From a checkpoint of a small mixture-of-experts model trained on Wikipedia.
Experts: 12 experts in each of 5 layers, 2 picks a token, a softmax router.
Training: a variant of Adam for the experts, 400M tokens.
Below are experts of layer 7 (counted from 0) of a mixture-of-experts language model. Rows are named router (the router's row for the expert) and show model dimensions 0-255. Each number is 500 + 25 x the weight over its row's rms, rounded and kept within 0 to 999. Numbers have three digits each.
After each expert's rows: "comes before" lists some tokens at least twice as common just after its tokens as in all text. This comes from a sample of Wikipedia text that the model never trained on. Tokens count by the router's weight.

# expert 4
router:479490486493487502494529504456526523497507536503450490505490548492521510480496491501534538499485531511484505458483502459495524462538478454485471480534525507517499520540484499546466487461460521479479513588519529458530471519515497497517545517498506474528516499484482502508541453543507472508530507498523506525506496538491487482527502534476504478507501477471475452491513513486464442507474515474486520448451517513475522504498507479489536485496499506495445518495474482528516486481535516492439472525529452496539500478499495496491504531434458550486464503484462520522448515506498509528486518521482516545514492448499512501504453502493485515495475506445492498519520464508535510502497501490537526503522516472500524530525526518501498511472479516486480464542473519470486497502498472
comes before: "0", "9", "8", "5", "7", "6"

# expert 5
router:521482479515461511490530506499490488522538457478488532514496493465543523466500493519485474538517481511507520502512486483521518495459468518484440482471455510501525514465516466513509502522458491523501537477532475530554512496521497530521506470504470498529463513443525496547429489501465477505470458519520489541476538534491497463512519506498491479491468500489476487519461498494476479492503476460519500509431498507484525540489495532512480525525484505527544554478481478519528513515499528529477456525481481505519500460503486499446488503466506517481542489494502476505467509443481565537499512509491514453447488518478564444484485464498484503495517502491502539485495531538496469521477472501564481513509515508508512509536520480509502489504480508497506486508509489483518509504533503
comes before: " |", ",", ".", ")", "–", " ("

# expert 2
router:536481492497516506499469478497461521501464517497555500492475508492502432501483488481536553527520527475490476520531447522478464505486497498466539516497459536523503498523516480449484520525487533493535490512494520501491494504478517561493509485531470517499527531511544513491528491490488473508473486526526470510529476472517487505468490480497521468528477465533498512529516468461498472468482505503533523497491494466481505473506512435501493516463516520501475509481489491445492493536528470513557519521531479526513465494511483534473483524497499442461522472502495532488454509504506499462493519519487543510489496482476479508514519566469514513530462495531498519537520449527479513460482522502481468510457486491500461508456471549464536517530503483549483521530491503491466487480481508
comes before: "==", ":", " |", "===", "The", "="

# expert 3
router:478541515521464545488471500481507526495484511509475461479533467502479496513539524508543505529492503453506524472484510489488467431497477509524561478514507494511468503521503527468500464477483484518500457494529523511483449479483501497508476536479547499542497497539476532536495486505541541511564520521493461497489479494484533511498478499512489484464455498484542492493480523461472543518495494545516498527492506469492510501473511509502472458554521530532495451492503501483489507483474471468504514515457493543486490500525536528499520509472543530492503533534491522439508505492474477481451475491498471501538505487490473517469513478467533500522509505489515492472483480510532477527495505526473495497474543484446495477466425492479528494466493545508491509495549493503478533516511481
comes before: "1", "2", "3", "4", "5", "6"

# expert 0
router:463547494542512514512501501516547493487463537513531505543485524507495523522563480501483487473478485504486474548496541544496535444490506487479482529493499484492526480502485490533514507473490489499459466479529489521475460519520470511506501526449501531517506486526452520510452497526455500446495531492502513491467509476502483506546485508447529541456534517511493498490502523515480494468478525487466507490476474509486538509512534531508509509497535438488508508476489524483484507508524477519537547482479495508485537482458527527536452484497501532532531467478537466468486482520487543506528454502553537500499485499543471482487447465510512480484478489504516467475526488519455511508504482503482498486534494471467524536521511478515507492529455496491504500501472525526512502493446507
comes before: "\n", "-", " ", "|", " The", " In"

# expert 1
router:490511527524543500509520512489477484461522497486529482496462481497481532485472501496513495522519505469534482512482502517497481555527515511482477483568487464533477462517486468494486504551509526498539485509454488482463546462509466498496486525515503534466491512500548476466496495447502483533523498512473477466495522517514477491531481486500508524516501504427517473503476513554545515468515541522474491483456502556559504470477492512488514498482496482453513507482492497525546493502513507539500496485475531545503469525514513481436513494477517522542515524524497528552446469454513521510486493491534479514505500511501496497499513508554533556500512532502537506513478521480491479520469522539489515506532478485478512446519465508528523524480477508472462483487485495479497508485538520
comes before: " of", " to", " in", ",", ".", " the"

# expert 10
router:516517496488488560510494482472521483510516497490498479527528523480498515522533490544527479505471482537510493531510479466490469488476494447494492496486509462515479514495495518538513507463547486489464482513457497499470473536513518501497497493488525510491526486504535542487505488451551509542467537475563534469522498486497517532495489460460505508531547503516463531477520473513504520480538492505532472534558561483468501535462513535519538482486503469480522445521491508460488483506526509499545521439509486494474486505463487491538510491503495491506461537485533495473522482505494479501531524522493487553526495503556494507495523527481497504511508519498510471523511511479532566485520499479442505508461468458516513524513489507499511491496497519505430520523473530511494465498478530
comes before: " ", ":", " be", " been", "N", " •"

# expert 9
router:463512497503468438500489508542473503518524521506506471493536490504544526515499503493508487502507504459510514517533530524510526516507544513489471511445475535499490498504456496550557501524485514501489496527512532497505480503523534477485470529498467522438508465518514501489529464512499474503544483527518470517509481498519496531465514500493486546495518504433516496500516518515524467486535535491483535499532488515545544456477508479476558548538550501475508530515539519501511447491482529494470488525454518507449543495508529483515520464515498501466515524542488492523432489558481463485529531515545475500513513521502486498510432477508484518488513481527456518542503499480473498510482479516482499466480484505519505484502489495494488485504496516502541498532496484456482490508532495
comes before: " the", " a", " his", " an", " he", " which"

# expert 6
router:479492534499476538525516500513492486486497452498474527471503488487475495483498489513515515549508471490484516497502479485495496504498558519557518522492503534440479552511497503522533524527514476517515523484515476514509539461443488475450516496522470485513473463487509506503484484519460498527487550529501477515497499486485524472496471522487512491531462540466504536516505477526573511530499509545515517520508449494479495517527508506457497534488496497555519512494460486494461486495476533461481488489496468508530533487513458481470549507517525494510515470528470442510469489506480478456495520538502476481503480494475512506556479470524497521492478477524496514469455471500524498479519482535540535474512499484500497484525521458534558474476487475518545470489533468503538506529530483
comes before: " |", "0", ";", ")", " League", " years"